Weights of a small mixture-of-experts language model, trained from scratch on English Wikipedia.
Experts: 32 experts in each of 9 layers, a softmax router, a shared expert of 128 neurons.
Training: 356M tokens, 5437 steps.
Below are experts of layer 4 (counted from 0) of a mixture-of-experts language model. Rows are named router (the router's row for the expert), down (a neuron's output weights, with its number) and show model dimensions 0-127. Each number is 128 + 32 x the weight over its row's rms, rounded and kept within 0 to 255. Numbers have three digits each.
Before each expert's rows: a language model's description of what the expert responds to. This comes from a sample of Wikipedia text that the model never trained on.

# expert 4
It responds to: Digits in tables. Number pieces in statistics tables, scores and measurements, especially after a decimal point, pipe or dash, such as 34,003, 11.51, 70–400.
router:173111141137098125093094071094168113128094087113162160181147131164145118122140109133061174154141143139141134101134163127173064104150103101145075138187136161152112166157160111132127094116163045139152108137160143135113111154102126245162132133107110087125133086127125097165131160186086147088116132060093121097153161091131084140083143136152117071177128088090174107150102129170182141164115
down0:119124121142107095074157060102156143136211121105140230122176114107201109072101158121181161106127080151104119128081131114125112115056123114169110183126146160102185173116123157116124119119193108087116171104093129152144136143134151120165144134101073111142157083121125169116146095201099112060202111144151186106131128072107134097114140112108144125131142162092127117140111140149136083156117
down1:111114073120127120117142152115096093145125144163143162090141197148137094124150113147138112118066077083091094110106101127142188157071093152162145174134112145127127131115097132136173170101070151101050184109141122159124146132167167138147203146111107106180052118155102122096103101079151137153098098146164157139150167184110135134140059094096172142162094138155146096069179094162140166090172
down2:155121173115111206133075131154094112118125134140107122086205119098159154093084181110136132149101194088115087095184118143062105136094083160091140187090099098167127081099113148101117134122096176105153159088147165146111161137105129118104133145080154143162143137140122194146098220087103101119127184149089075176098116116110167116080134151159108136130099199143120164117137136142126124163088
down3:164150096119103152190107102133147079108149051135124112142144140126118160131107140047193174073173150186160096113090150108115136127095124119148154174146097123128117149159118078053133120120154104145143102068151089100079140107159067124145180050104171116109090165157122166150112161142116141088183132128081120095140187119109110141123138189151162161173166144142169121115066137133153115102096
down4:147108116120122202142085163205103191165141171138130152122156101103104090099099137100154114148111125075107107159112133144125151135120137107074127112109086146174163093140076161161218112122095116178140132118170123131086205113113162096103093144146151158148204113109112114090088141104104157126098101166137103144091091094126138165123153134123081133049102172167114115193099071167165140130085
down5:131162106149106110089105166106092066174164139120140119141113129033146157158185110150116151132143153145148150138106089160161118144156146155071176081093115109113137113161104110133107146152107062086134111149134108045083098120174156135138162160138109059180150204126180156149129155136151107102136164101100165091167087133109112130089116151077189075184110121119075135127095131134123200127106
down6:153118191138085117111160100141167117109142134089101106149127076151160107093174096097152096137117135132083123150171137135147148044151049127152123119181165160112102154164126092164099177155180122135088110139104088178097111082108044175114129118140130143108153171125086099191136135156132097098078184164124128137094108157202140097079119106142050142170159117128122102113119114180151115170116
down7:111074136081108139097112244134129084165131106098123181112175153162172077181175160123167126174134144161115078115102163110153141138140111108174156118116101125156093095129093143090123073084166071128119140094160150170097096182133143123089081123132155142113105107082195102086091149120127138129106126118138191092146139143170099144165188146097108140104081113126107117205150125126126145102079
down8:181145147087043129038091173132125148112104140159131128177146151124108069140116119209080093128124131168104138150094163174146116108188097118115176121176128100124111146142123130155068137083117153169115157107109115170072157102112155095093119132112134149177121160131108104109188090086100151104047170116121094182181128154126154161094148089107134165086116069159117120129119122146154157171143
down9:135148204152171162093089164114147112079109088091159135109052068118117121147114170094151158132154130075152137116096122119111090135098126153108120077123161151076118137135139135166049091130124130141122135124166078129109113148127114094146096112200145133146166127172100051182149097195135093148151176079131122125127193170205141150106162089110128128123147137171108115163083169139154124128060
down10:099127111128125157161133110154140162157060102073139117143092141119096041166152112126100119142110137127164170137125086110131139126111138122111134116106152149085055129106102153161102132145140106175108091119173085061102098142085188169142165147168144153122080122105105104119129117118177163083146188077134102199160112120197139238129138141079125142128153145135102159115200077118138133149075
down11:174148127143082129140162173068134111118108122128103092188129104133095176091171061105146130096137090174159162128185153151148126102108060128174153172149131111132132124195150099119125088122148146071086110174139129106190103218052145144142119058098144144090114099107174144107087122153105176072163107092157111125142140107109078074124122143144150128169151162133141099108123114112148181099098
down12:086079155112127129157135163122126109097157151119108161137143077166176146087164109105128165120131110150157138129144155191054087120122037149148182130089131119091115105192142135157092158152065195074083150129127128099127150097096067149155109139088110132154158121154085169150182109133093109092138124109121118156214128112123071102103140102154127105092185158107162135122098172116183073152146
down13:129133143156132128161155185144084178113148111140140097149118097098078166150226122106126181140122117117140190121087172126115071116124096144129191135151150099091108109153177141101103143145105135025093192188183120100125147155122071115095083184154107157120142157113057139089148125118166140116091123104175118169142093129169113130150142072120145135078128112138081120092109129106100160080130
down14:145146135146122072098168100065134118120071099165115111159126107137143066137100131121142131167141088202086154126123123147141108061106178116134125161081111120158108148118177125114089087212182122135137188151163179124116076145141171197131088158138151103106206092159138135119160143124131082097086105158106115090099134110080174129139083130187123118088162134069160116138130142110069114141175
down15:139141153136156109146154081124089137100164165118127160174063104140097154141163107143130172094104156127177144140097157167100065112158182135169152135101151099083114186131091103099127089154144112109176151151072124141106111174105134134089152159095079080149114086061072090178065140129116106170099178135057139104160158123150186155160082151127174113136129140061130160071105139172153130134140
down16:113081098129115162112091157141103100099112129098179159112085180103105165145086152165129115155031118174156094151111088132095103105147107120108168151138111154071130100140123134117083067139107152137068111115181141160111129116173138104130154127148173154168078106127160100171132109157179146107107148067130128168153165157171172073115158109111140099124179142201095173134096138175052110179094
down17:134190177171098173091110062086165113108136140160161148127170133114119115151197109104118103131126116120134122126170064133090139129139185118129124049170131117170141125140142146108092089195105109117085090157129069161158155164095113108123144136124130060070138113115132099182117150125128150119154137090098142123088146120154008163134107125151068133150096153132187115109156117174141183109162
down18:178224108135108156134131162124106088100101126148132050155165156149078149094135076111143130081219134114117113167162133122147153116121155080133162095145157125120118162139142191111106203075108157148120077101071080045144152130125161150172075183091141083158139164116117144089129125128137155128153094096115115120103123128164133133077095093120129097148182141121108135176138169102104107141083
down19:210131085076074118133162158162083127197110108156158101089124167115082070120085179103148126123097140134080123125177108181141156088126122116117134164188166145143147141077094173177077101104130132189156152093160132079128092155175131112177120128134193125128111085142130144135119090147177121143068078138148126096113187136098123102091090068095184163129107119129123135107109154156130151095124
down20:202085129068129151084106107112135115153115178097157129082117130118126151091159145160115143168126092113112094100147134131153117162196113159170111099143055096113133112170111143186164097159123088173122152105139174146123137100112158109101131169085166089126158147125084096133179141090102109151149082137057075153094163191143092153100084103105144096147067177117148164146094088156178199150128
down21:117134139181149171119061091139121069166140077158104170118124110170102187171102167082093140115142157082181174119113111097125140096081112125072193145125128154076133124128121132134124151172122151177112089097201093157101131091150117068134168117111091127100207145109078098165098112116153127146147110207148113152087084127139101141145149119148160118162141170094078153129089133180154102090103
down22:161115079114083125169132144158109203117121166131119073150089163083137115100150171151096152111140118143069121115096135152086138116123121159148145114138092108130109075122113096109118122081125149113119159128154194163160111210099179142129134202070123146134147144095139149151124155085075104089108103136192156099135170097046156103142075149109170189082084125138108092128158130135111216138159
down23:165142124198087132132089143096132160146119118120130133131060108105113124101113169133157147167137161191160110173100138136114085102166119122171150127112137173067150130159058102080082114123143133110165112155130132081103115086117114152025127184089103167123103186114128135171171164155134044150155066132159154121127150097187128146108139190119094134150158153080124160078094128166101102100131
down24:140153104158104089173137130182135109076154083138159109132083123143119138101183157189132128149137118190143039153161124110143120152077114093149111130110119126118073117129131159096112116121089076077144102135189131141130130111178107147055157149147100134168126169106125158157086182157123120146151177085159136058150190072183117111150101116141107166110091106117140150067079083180124141076163
down25:135126135112128123147138117104127151165117069165143156092138152143152107124182106101153158158094102153128147066149157155151111216131115071157118127048104108162130183141128116075110131106064109092162202171124079185141136169133149154123108149167104147142105165109176158108074093104110086125038107152138141093158087153140082148093124170156159088141149139104080096173142091122078159155107
down26:143120117061167165170152140155139148194151153119102151127071159203122116129153072175106097101124102122142066053139116120126166141166120128093122142103146140148103142141097042147162111099084173126123113110143186158127151070089148179107179132089097193146129160119097114109139117091091154113113067156140113145158171138130095205110076177146135144110130146151127115088147096113108163087077
down27:192127119100139122160175146071154123095211130132108110101105171131052200120150169167108173139136147113130141147135083120130123106157138125134103146200163142144117087140112110150122129086130121054103117103114122110176078207084120169156123137117087108138104118089146147155132146150138167054153167150096169083114167083144118023181104138129113110114091105120159101080124146118150107148142
down28:137144167099192159191094123121116095036129109102157127048171126139129144153100143165136140127071096135137133197133124076133094164106122151147181151145114125106153148078171088132135102156115100146148107140123167172119139102134051097146148123180128121109145164126139087079112145150090090130101167115095105164148198098091067066143138119137160121095156072141122186097162125195139125103153
down29:097167188098148097110121091127169167077119096126108148088100099146112129104151200136165144169132134154097125177096102107120085089104197137090116186153135156066154125153117115100113141180130124116088173153177177203084138094094102045106094177132115096151121101119102127117089110139158122176099091137126165121099139095129159147074119153161096180162173165123096166157075160101134136124090
down30:148132120139090124167201051155087129123079141124128146138098108077124107077087179112114126152166146124142141114123137133110134109107115142141111118148199116184070165152143129108096122121098178157172126089154133142112162100162189150187121106133097161155122102058086091141164160139117066111168100096157101082167196117070172114158076198129127127071098105155123094122193129138127096112144
down31:158130110064065134194080151143170192183079191133115115121101135141162174124111091125124124105111141120077036104163128129129137100207116139159153138111123176140090147104156146142125062117162070112095141109130136178172105162075105124114125144083125116094111117086108163173123110152107107184207112116142108101169167125143123146107068167156177124120142153125135155122121156107081109101085
down32:167139199145118155124144128163153152168127099127107088114111110119167142131139125104102147160096123149047168148140139152184117072161166110141107091132105143139147091058122153148098098138169134097111094150110149164157101145158098190124154099109086141100103091080163083143097177186192112166174067099101113085164160099111132126128135160143158107127119068126091145089073228079147121107143
down33:092168130171204149099108115173140128116142132137101133102107146094116098176148140129156128098091175126168107154120122098086124180128140183075135116130151099134109107173162094133123148189134119075109114095118168176101125135168186129085205086177095132149137134095123123141106145159137033083123090109161113145145127142154110158089137151076116138198155147092075158146091137068082091060156
down34:139106137114131132128149149148108169196115168101160060074118141133187135077158129131071173137116119123088133041102195140152145126122114113125077074102179119176157128156175158179092181125163116129149151113097146155067091148102150127143098188104124126132113115125090138103145121130155139178127112089113066169109108172063109158109073127048187117087103164146126118144123178145139145112122
down35:138144137137128126145069225108142145054162183174110128083146129151129125111099175105184177087118135075143182122120151154074108132181120152148151158161083100108094116095116097089188101112123164144166148097116143171074125121131058123111163095101159128132099068134081108144118185180127157145115175172069109158115081164091084143158133169140159141097136108102107131104138112114114083159123
down36:073092107094082199150168142138124119174092128104064167072118143161151087145111181122128121147093092047150131053118084155135157157117132137094109129147157094123211063091089128155143113150147123173104168158142158165109137140133125152155220158155147132161110180118098058155121117101152123144139134079138084139160162137067143100141110125115158125086112103148158129099170097114132103138161
down37:189160143085105124085112158122103151106097150116137105197142162140090189129111171133133120101123129172142122077118120147166052041151101194103137180166137138164131115127159141109121198109116116087155161124133103058101138169119111125123089127099202087126118108153148138151169156131087129075153139113167131135105179112048122102104138141097115128166140097110120177115055135151070143175111
down38:128117122099146136140142109132154098113124112136176124121088100132125172116184139140089170101111179138109115131158114148128114139076135150204125143092141066147139108091141093126170125112134101172144142087089148168104167120095185131069143110117109070071157128118100148066163168101072105073118141156109134108164110129180188130134172136144055048213095110085138166149108119132163177195134
down39:119102178182175094070125045170151160190145149169181129090104095141147108124073088148146078156149133106092113114144094130144159117117185103119132162083181134112114168131108148107126123133106165169124080165135075089114124086162121134124141129143152149132122154125103056180128131117117104080103167151113166131187129181144151191126098132161042056131092125101096119128115120171167140114089
down40:069125130118130121143116088091164133111129150130175069194151171110139095214127068125184128155085117123123127139223130164163117144097136132122141083135074066120149093113141125122165132101127156090128141140197091150151179138165132101107098088148087110125158100085136159094093099072099159103115173163155168066129108131170153138086187115136103113118179188111107093143105145075138123147117
down41:120140124141088086117175147112145138149158133168125077156136125156099117140090067100089149042108167065137110162071085127164132165154138076166142126185210131110141133172186128119119148145162146124115138108071100083085146111150159086114141116114090112147158116162089109165172186095170141094176073139117090093156122154144104089119095117097090145120106135160108193130136181176143181126090
down42:067103175181114130111136098132149158118123149117107150143054069127140158138140153135124128165098130097114131134150170158129143147109140169124139104101131069169159129089183150140045149213150102144129112194125109141114112109210118123104129121145038140098128203138083094130104154134141125118104100189098050174132148127079189179133114110124130143161106133130092156103094133103127090107076
down43:140127096112075148142161079187166122106151105109104138162154163098169107136145091155081166102091176190123111118149086090122166072061153122104110185139172194116175115151149139070093139181098109084136151191123129113148161142078139105125101164148067106115084115069151143131130139113135071111151104091118144129078169083134107086107134137134112166167122138108146134165131166152125175127216
down44:140147166159108082132124160174100201185112063084147163179135091076146124139153138084143097133131164086137111092107125053122142144114096107192138133141123172155083124158153117145111124118171059137153099156129097094080092106164066126131116165133135156185126155089104108123127130145127090126129207124175091145146157140191113133084113155078122187168174100085097153150098096160088136094132
down45:123104199103153151077147089152142086126098179122148123105094044159141166108137122138108150095103092135138136133115126101200141086134145138175161126126119152136157139137119132121094106146139095146111112133174208116107166086090146166125135142127114085141113086192100148115129111128120103131111114132132119112206154107187108115133150101116071087183171137046104165074187061166123151189068
down46:098086092113147153081164190080167128084096180132151140118110171128159173151124098120084191101166137133119147065099142112126126105171156097192071128172138160120132107130078169105200097158090128166112141112112155108179103135114184113146130088081103109164177131131106172142159121081126153106154136167096092118098159088116157133211114139152101088112151100120128092079117121069071115136164
down47:132133174102100205135135132119144116126140132162088115122123104167124188115161101096107130115136115187137119120132105089165149140105139107174120136086108154131151187133134099096076066142178132090122128196126164157109122098071113196158116191122062114111097106167132144094163074155123057122091107101101121155152172049165135067109119117127098098218175108097148126175126156148106140150143
down48:094148088064157139097122149091169165207095122103157089108172141128143198153106159160133163155065085142188101082103096131147186152132114139085111106109068113086118139134116118156149186148107123087118165175143170161115120162103139159066165118098118171142096125157123135071118111141116138149091137112189159119180164170146075114098104143150142075087092171146130164074101112156123091106104
down49:128091119128063162108086160086091139092113113097099154091185113131101169134092148120157125126138086132153106177147127048076089080141109133170160089152077101077110127163094110126084147188180080128066094184193150068132069155100156165121151146166122164116158143136101107087144137144140135157114134148149186151117188134205143143116146130108111140152168163123105103143081132133129135159174
down50:140156122171120120147176156077113146142089152121107054130148146072160157116199128117141164120131127155128139160105114101114111128088152141132100112105143112143116112165092105164122127184102093121091119144067064095086201087136156097098154144072133112210144084133189188061189181149089155155154190123134097091082125122108103124111094157107124168166164141145097118100138097135160178113102
down51:119149100121183078097170164064172141142103150146126082155097161095150176129175179171162168092099151136178189118085120121128098137119065128154139136137090186105096059165160091149143168120131121073097124134161126132144065130139077130141131142166128123099132176127163166108095117169158090066125106081197111138121164087110160082134124107127132145130154142087088085150114089085089135186150
down52:170138116147107080136172137063073103091189099123140121157121140084100093119099148104102150158145105172130110097120139161168103108147043080138115152144088130120157122117162100068085053156127114074157139128095212142144138169173060159159093138180114084104169092100161167108097135159104145155201117146141170107154109125104145106142142146168139107126185119127171182151075128149123118117143
down53:068105132111115070064062138123168153146113111171146149194152153132138169136080119198144194135127168144152157107083138135063164103122097087093127145121086067109127097176116169145140145101123145174084111178125112111086107176109111099133098139117041146149137165110114114100102097123148145184071149158202153108163079139106122100112107192103142159140138152137125157155121107106129165104164
down54:146144134118169148132093147069128069065120133153183160129137125196147081138054106139136160113144172128106147086097135152114112158127159103167113149180137128150170108149129056140188126127129158104129056071132116102116110158118181165139149145153164077158063087126169132142124138155117094095159116112132130121027124116147083167162159120172121090152098107095179124091187090107097132125162
down55:074177172143100115127118123156121099087119083089103134125176149112134152168144081095072133068146174091133122179147117121066128167130147097080170141169160145100135096129192118164079149144122123084100055085120135182126096170107135119167158151179140134112143107095170144150187110118124081149198123135112190112102135115090064125120085087158128127150121137083148129184160177128078111150162
down56:145112105135138144177171089095160134135123181176125150133069095089129152127170080181055177116133084108208077157069074155153089116133118153107124106146134162136069164148096079130147164173038120128140135093148124144111148081094125064134169163121135095138141140139120119125085100058137100154146093149135139115144156115097140124109139157131174143129141187115165179121060115160105167164131
down57:187161175106140100083123193155067120127075101132134182164143162154175139170089140113126091124172099088160100116124119141135135129138143134102078092141105124135109128114146161145125107113155159113103147124130185135104046088144103098178064142163139156129105082205143120119129117131073140126117070115088142220047159183124133146114109077110140120112119112170170094177133070114144167131129
down58:123156131148054141152186135086142130136072111130133109083160119123129129133170103087151134149136164154099127144066114096153092141145072088172080106122132124136126183158187147119095183164167104013109097140132064091140139153140093110144088117137186102196130121157184167104130129156124155160168141184142128144094092123109107095146114069179078106141123138140121063149152142107099173140129
down59:073168102115103108173124147131100146118153125151151101113087170152126157039111184099087141135153163137064115125166157095085148143144107119143131112129072124181121047156174108164172101068157141115163102176163203086120105053131076115080112138079106093167168113126111112146136119103151117127150117158162103183084181116157120111136125164177157133136093095147146164153074127121149154155107
down60:160130154094157132112118092155167137126136086172128088094126120101149164094113083134131123105149143163133091129142085093124129138142152106133137156102095104194151096155184147071095114104155182170163060100143144118121065103169160168092165148183113085103136127072103125112081238153106088100126113079117119111169196165100077164151078148133172126173121108122128170149088114127129119107189
down61:135151128137130098154071106142137085094134136096181150132136115111089097208084155145179145143114120137175193144160132096120091085121119177087138136150150140113106122077134128129145110130040099159133104101171089130159140096142150087139099107155166105155215114156155128124173171125164089148121102125123092136064159098173100116072193092093177158094083130154101189171103143149094119077104
down62:104071137076056127077127198111198116086200109126107159098132135147142150139216116132131125113102162111134076145083140153115115161150108087129131166135146121140129117094118094123174074113134183128164133127164161178105192119133121112148131078120119118115143070156057125101103164125177162051143120124160136193106121141116145123128113168125117133143100105182132206075135110128104091109087
down63:170150093128112151097135072077143076183091095112125121149122172115124155092130134100125116175154134214149153134068096096100102121165135145130102085159189159087106138097108141163116115111170116146134101080118125047141091118149176107096114098086093106172181183096156150168113103182127093122107119086159149109181136100179112135117141189165157140140150136104166071126129154180095163165076